python train.py --n_experts=64 --d_shared_expert=0 --activation="relu" --router_score="sigmoid" --normalize_top_k=false --balance_bias=true --init_std_router=0.00611 --lr_router=0.000402 --optimizer="adam_variant" --batch_tokens=131072 --dataset="wikipedia_en"
Below are experts of layer 16 (counted from 0) of a mixture-of-experts language model. Rows are named router (the router's row for the expert) and show model dimensions 128-255. Each number is 50 + 15 x the weight over its row's rms, rounded and kept within 0 to 99.
After each expert's rows: a language model's description of what the expert responds to; "gets" lists some tokens that make up at least twice as much of what it gets as of all text. This comes from a sample of Wikipedia text that the model never trained on. Tokens count by the router's weight.

# expert 10
router:48 87 40 17 71 56 35 45 55 39 76 42 67 64 81 57 23 61 66 45 43 73 46 98 57 50 70 94 45 53 48 33 55 51 84 36 62 60 54 62 59 57 62 70 34 50 46 63 84 73 46 35 62 72 52 61 63 48 80 47 67 46 32 56 31 60 48 71 37 73 26 49 61 50 41 57 63 47 36 46 43 61 26 22 53 42 44 47 48 58 35 70 40 60 34 36 50 84 40 30 49 74 54 67 22 63 42 56 20 32 54 44 41 54 38 33 61 80 56 38 61 41 48 41 44 60 43 77
It responds to: Digits in dates, times. Digit pieces in years, clock times, coordinates and money, plus units like century, million, feet, e.g. 18(93), 11:00, 19.05.
gets: "19", "0", ".", "00", "20", "5"

# expert 17
router:81 84 37 49 80 51 67 53 45 40 87 54 53 40 80 34 33 58 76 27 33 46 61 50 51 45 64 64 49 46 39 78 33 46 31 32 58 60 48 37 21 49 50 62 40 49 62 29 44 83 50 60 63 52 52 65 37 49 50 35 51 40 53 38 61 61 58 41 24 57 31 42 38 36 74 40 43 65 48 35 75 59 30 31 63 46 55 52 57 43 65 57 45 57 66 42 15 55 48 55 71 41 65 96 55 42 60 69 40 40 52 15 60 74 49 50 62 54 66 33 37 74 67 46 66 51 52 72
It responds to: Passive and copular verbs. Forms of be and past participles right after a subject in history or description, such as was completed, is, been, built.
gets: " was", " is", " were", " be", " are", " been"

# expert 5
router:58 39 49 41 35 93 67 67 72 48 56 53 28 23 49 31 53 52 57 59 55 66 53 49 19 57 76 37 65 22 55 58 62 48 25 17 26 41 64 50 76 55 43 69 42 58 47 37 85 86 10 19 45 54 51 44 27 73 62 53 64 49 59 35 76 67 63 41 51 60 00 33 48 44 56 53 37 73 39 71 55 43 67 71 69 48 62 51 73 50 66 51 55 28 54 77 48 50 42 36 56 30 24 45 38 76 66 35 35 47 49 31 60 52 39 53 63 52 51 54 55 61 32 62 47 51 45 59
It responds to: Possessives and noun heads. Possessive determiners and nouns after the, of or with in general descriptive prose, such as their, 's, guitar, style, process.
gets: " the", " and", " their", "'s", " his", " its"

# expert 23
router:47 98 34 30 57 56 15 72 65 41 32 43 56 41 59 60 33 63 74 61 42 60 55 45 56 47 63 59 43 65 54 67 45 42 43 08 34 66 47 44 57 53 45 66 58 54 48 48 62 57 40 56 66 48 42 66 42 60 57 48 64 84 45 67 57 94 38 24 35 73 26 21 59 42 50 23 37 69 57 48 50 64 57 67 47 54 70 29 44 42 58 45 52 27 66 38 34 46 42 70 46 48 48 45 24 37 73 58 42 50 64 46 54 43 56 46 75 65 51 57 44 36 55 62 73 45 53 35
It responds to: Sentence-ending punctuation. Full stops, semicolons and closing bracket or quote plus period ending a sentence, and pipe separators between table cells.
gets: ".", " |", ";", ").", ":", "\"."

# expert 38
router:51 57 72 38 83 79 42 38 59 59 58 45 45 67 79 37 28 62 55 45 46 57 58 71 25 53 70 59 46 48 57 52 68 50 72 20 59 53 52 35 56 45 49 50 47 65 47 20 50 62 55 59 67 68 53 46 43 54 42 52 54 61 34 56 59 69 70 68 40 81 30 56 33 66 49 23 56 63 46 37 60 29 49 71 48 67 61 42 40 68 68 37 70 44 48 28 62 75 61 28 50 45 47 65 52 41 45 44 62 53 46 24 56 27 59 43 37 35 84 54 52 81 29 54 63 28 45 40
It responds to: Year and date pieces. Century digits 19, 20, 18 starting years, plus spaces, en dashes and degree or minute marks before numbers, e.g. "in 1923".
gets: " ", "20", "19", "–", "18", "°"

# expert 6
router:38 77 61 51 78 53 70 60 54 50 76 41 47 46 61 47 39 72 62 56 60 51 74 77 45 43 48 42 43 47 74 31 61 55 46 55 20 70 70 47 60 42 32 63 52 55 49 62 63 49 44 45 24 68 47 43 24 60 33 49 56 24 79 88 53 54 53 38 30 81 53 43 48 56 47 39 49 65 72 50 58 59 48 61 52 55 65 28 46 21 80 61 67 27 41 54 58 52 49 81 47 48 15 70 35 52 89 57 56 39 60 53 41 45 38 41 42 49 77 47 49 33 34 64 73 54 69 85
It responds to: Numeral pieces, table cells. Digit chunks inside large numbers and the empty or zero cells of sports and stats tables, such as 20,000, 1:24.00, 3.7.
gets: " ", " |", ".", "00", "0", " of"

# expert 24
router:58 56 33 55 50 76 46 54 47 56 25 52 34 43 62 34 46 38 77 32 67 35 64 67 56 48 41 60 75 47 41 51 68 51 37 52 47 77 69 71 24 49 47 67 60 55 53 59 69 68 29 37 44 59 55 62 32 35 62 27 56 66 28 58 53 51 59 51 28 71 48 53 38 55 49 54 50 53 64 57 76 61 61 61 63 72 75 51 44 41 50 57 53 56 40 55 64 41 45 68 62 71 66 47 52 66 47 44 54 42 48 45 31 18 39 31 66 71 34 39 85 48 50 42 75 49 80 51
It responds to: Sports statistics figures. Numbers in sports results and league tables, like goals, points, times and placings, plus sports words such as touchdown, rebounds, playoff.
gets: " ", " |", "1", "3", "2", "0"

# expert 35
router:54 68 27 58 33 68 47 57 69 55 49 39 62 61 61 23 21 79 41 54 55 53 56 64 39 48 52 55 63 37 63 69 69 64 46 33 25 56 68 56 66 54 37 60 36 71 35 35 73 52 61 42 65 40 38 61 65 56 39 32 63 49 53 64 51 63 38 40 11 78 53 61 47 53 63 24 47 59 55 66 73 43 75 55 62 83 60 29 33 27 54 51 45 57 53 28 37 63 38 41 49 68 43 70 50 50 54 53 44 39 43 49 90 46 58 20 55 52 61 44 58 54 40 32 60 25 48 56
It responds to: Numeric ranges and symbols. Dashes, spaces and signs inside numbers and ranges in infoboxes and tables, such as 9–12, °N, $, minus signs.
gets: " ", "–", " |", " (", " /", " –"

# expert 52
router:68 49 50 48 50 37 48 47 56 45 59 51 57 64 61 25 68 71 41 42 46 51 56 96 26 71 57 72 43 50 45 50 61 49 68 50 44 57 65 66 53 48 32 53 29 69 49 63 21 70 06 32 76 40 52 48 31 21 89 67 57 59 49 50 60 32 43 43 51 71 31 22 58 59 57 17 49 48 78 59 80 52 66 45 46 62 52 46 52 35 76 44 64 65 76 37 49 28 51 59 42 36 38 71 57 53 54 68 58 47 38 40 70 61 75 40 74 70 64 65 41 55 46 49 44 55 56 49
It responds to: Breaks and section headings. Paragraph breaks, line breaks, heading markers and opening parentheses or quotes, e.g. end of sentence plus blank line, ==== headings, ( after names.
gets: " (", ".\n\n", " \"", " |\n", "\n", "\n\n"

# expert 48
router:46 72 70 66 56 43 61 32 33 31 57 37 54 54 27 33 56 50 52 37 55 56 59 79 40 51 63 50 54 25 51 85 67 62 20 38 53 55 57 39 52 51 49 54 52 57 53 53 62 61 46 41 19 48 57 54 39 60 57 59 49 39 79 64 50 45 55 53 49 78 41 57 33 45 42 08 35 60 50 59 60 59 32 54 43 76 50 46 37 24 49 50 59 42 61 43 61 69 43 49 51 34 63 93 61 38 58 73 39 44 52 33 64 46 54 53 74 78 66 50 45 35 41 68 78 27 67 63
It responds to: Section headings, line breaks. Wiki heading markers and line breaks closing paragraphs or list items, such as ==Music==, == Notable people ==, and newlines before See also.
gets: "\n", ".\n\n", "\n\n", "==", "==\n", ")\n"

# expert 28
router:56 68 22 29 48 66 52 52 29 40 46 07 52 59 35 49 44 69 55 27 42 55 36 46 74 39 67 65 43 43 84 63 81 43 41 39 20 81 64 29 50 44 64 56 56 68 38 53 71 54 37 35 76 51 45 46 40 45 41 68 51 74 70 53 62 77 51 13 18 74 45 49 70 50 52 49 36 47 24 76 57 52 63 63 58 69 55 08 48 52 72 42 52 45 65 26 52 41 59 44 45 59 47 62 15 65 47 60 52 30 46 47 80 40 42 53 64 50 40 44 63 62 45 68 52 30 41 63
It responds to: Table cell separators. Pipe separators and blank cells in wiki tables, mostly sports league, season, election and results tables, plus semicolons and en dashes in season ranges.
gets: " |", ";", " ", "|", ":", "==="

# expert 39
router:67 67 16 55 64 40 31 49 54 41 75 42 56 51 64 17 29 63 82 35 52 55 75 49 50 58 58 52 67 32 55 72 38 31 51 41 54 61 55 49 42 75 56 77 44 49 37 33 38 78 55 46 77 62 61 56 47 47 51 69 69 40 47 67 43 62 68 45 40 51 34 76 53 59 56 33 31 50 46 56 55 46 44 26 52 43 61 50 73 58 51 47 51 43 69 55 55 75 56 68 51 27 35 58 53 61 51 46 34 36 55 26 38 45 41 26 53 53 56 28 44 73 58 50 79 28 44 72
It responds to: Verbs after subjects. Auxiliaries and main verbs right after a subject in narrative prose, such as was, been, became, took, could, went.
gets: " was", " is", " were", " are", " be", " had"

# expert 62
router:71 95 48 36 52 54 45 59 74 42 46 31 56 73 60 48 53 65 33 49 39 52 67 64 60 51 53 36 64 44 57 25 91 77 66 57 27 43 59 43 71 42 36 58 47 36 62 24 50 46 33 49 43 36 35 64 35 56 42 42 33 48 52 51 57 76 52 48 32 62 76 62 39 70 15 30 43 44 43 51 35 52 38 48 73 66 69 49 21 61 65 16 79 28 62 48 53 67 48 82 34 44 68 48 46 25 53 38 53 62 59 47 69 43 41 41 72 49 62 49 66 52 50 29 38 74 54 62
It responds to: Place-name tokens. Place names and their first pieces after in, of or from, such as New York, southeast Alberta, North, Cape.
gets: " in", ",", " the", " of", " New", " South"

# expert 46
router:44 58 66 37 52 59 41 39 55 30 65 03 66 62 64 42 18 50 71 21 60 60 49 71 67 79 68 53 56 58 81 40 68 43 40 51 30 56 64 59 47 66 46 62 60 57 52 66 59 57 37 00 41 60 55 23 45 45 58 34 34 53 26 47 36 75 57 60 46 47 46 51 44 65 37 59 35 52 33 44 59 74 37 45 60 55 36 34 46 94 67 58 46 70 46 52 43 51 40 33 72 50 30 54 35 61 72 38 21 52 51 50 75 31 47 39 53 52 54 36 62 47 59 69 55 37 43 67
It responds to: Units and measurements. Percent signs, units and trailing digits after decimals in statistics, coordinates and measurements, e.g. 67.1%, 76.5 mm, km², also some word endings.
gets: "%", "0", " m", "2", "5", "4"

# expert 29
router:56 60 33 37 46 83 37 77 76 24 50 46 52 44 78 53 76 50 34 26 35 29 47 45 52 57 61 83 28 51 53 61 74 44 48 58 40 63 45 67 45 45 37 39 34 16 57 48 76 74 33 35 35 85 34 40 41 66 60 39 51 50 66 58 64 52 73 57 46 81 21 29 34 57 52 47 34 59 33 29 46 60 48 55 60 74 71 42 48 72 51 59 55 43 54 48 80 69 45 59 45 34 44 60 29 52 27 72 51 65 37 48 84 56 51 53 72 66 86 60 56 72 77 40 40 27 65 65
It responds to: Section and paragraph breaks. Wiki heading markers, paragraph breaks and the sentence openings after them, such as ===, According, In, plus periods ending paragraphs.
gets: ".\n\n", "==", " in", ".", "\n\n", " =\n\n"

# expert 0
router:66 63 45 60 64 46 57 66 40 48 46 47 50 22 72 58 58 40 77 62 40 76 60 51 36 58 74 42 32 38 49 47 70 49 46 46 52 42 64 44 75 56 58 62 70 64 62 24 54 42 64 00 51 45 57 60 62 46 29 37 53 67 46 40 36 65 49 47 43 51 28 38 53 62 36 51 67 35 57 36 49 41 56 51 50 52 38 52 29 51 25 56 73 21 62 21 49 74 33 52 77 46 62 64 30 60 46 29 59 38 50 72 66 41 55 31 45 46 55 27 56 34 37 51 48 40 76 45
It responds to: Sentence subjects. Subject pronouns and name or noun subjects opening a clause before a verb, such as he, she, which, who, It, Martinez.
gets: " he", " which", " He", " who", " it", " It"

# expert 60
router:64 64 57 28 58 73 19 51 47 55 48 42 48 64 39 26 46 66 40 53 40 55 67 60 23 79 26 61 68 52 48 53 54 37 61 45 56 63 37 40 40 73 31 80 34 65 44 40 41 60 33 57 79 55 32 46 29 35 66 55 75 66 57 75 34 37 44 37 48 56 29 54 41 51 43 36 25 45 57 51 86 64 57 56 52 52 59 44 15 40 47 56 51 55 47 39 56 46 50 74 42 47 51 77 50 66 55 75 45 45 39 39 72 45 81 21 50 41 81 39 44 66 37 69 67 62 55 45
It responds to: Brackets and spaces before numbers. Opening parentheses or brackets after names or titles, and spaces before years or numbers, such as (guest host), (2016), the 2014, Γ_{L}.
gets: " ", " (", "–", "/", " \"", " ["

# expert 53
router:47 61 26 39 29 42 37 63 66 57 45 47 24 61 71 47 46 69 58 47 36 48 59 52 49 51 48 60 51 58 56 76 46 65 61 20 56 55 59 54 37 70 39 40 61 59 48 48 43 30 60 30 66 50 52 49 43 41 77 57 55 67 24 57 65 62 72 49 00 72 33 33 43 49 40 36 31 35 80 47 70 96 31 54 54 68 64 58 54 41 43 32 65 33 63 29 39 41 34 40 62 48 43 37 20 64 46 51 54 46 40 61 39 44 54 47 66 47 50 44 23 42 31 67 44 50 59 33
It responds to: Biography sentence boundaries. Periods, commas and linking words in career narratives of people, such as However, Later, after, until, before He or The.
gets: ".", ",", "\n", ".\n\n", "-", " The"

# expert 37
router:44 51 42 38 62 70 36 46 67 43 45 35 45 48 47 38 23 65 57 27 37 53 73 59 34 74 44 60 57 64 48 38 42 79 39 26 29 61 44 51 30 54 45 48 52 61 55 36 51 36 34 21 23 44 47 60 43 45 48 48 54 35 57 44 53 55 56 53 51 68 44 29 31 60 41 59 51 62 51 41 54 61 73 51 68 45 57 65 51 67 56 42 74 79 60 42 59 34 46 52 62 51 55 63 36 72 58 65 51 46 59 51 64 75 48 50 75 37 54 69 74 48 43 55 35 65 30 51
It responds to: Organization name endings. Final words of multiword organization names and the commas, quotes or brackets after them, such as Corporation, Records, Institute, Service.
gets: ",", "\"", ")", " Company", "s", " School"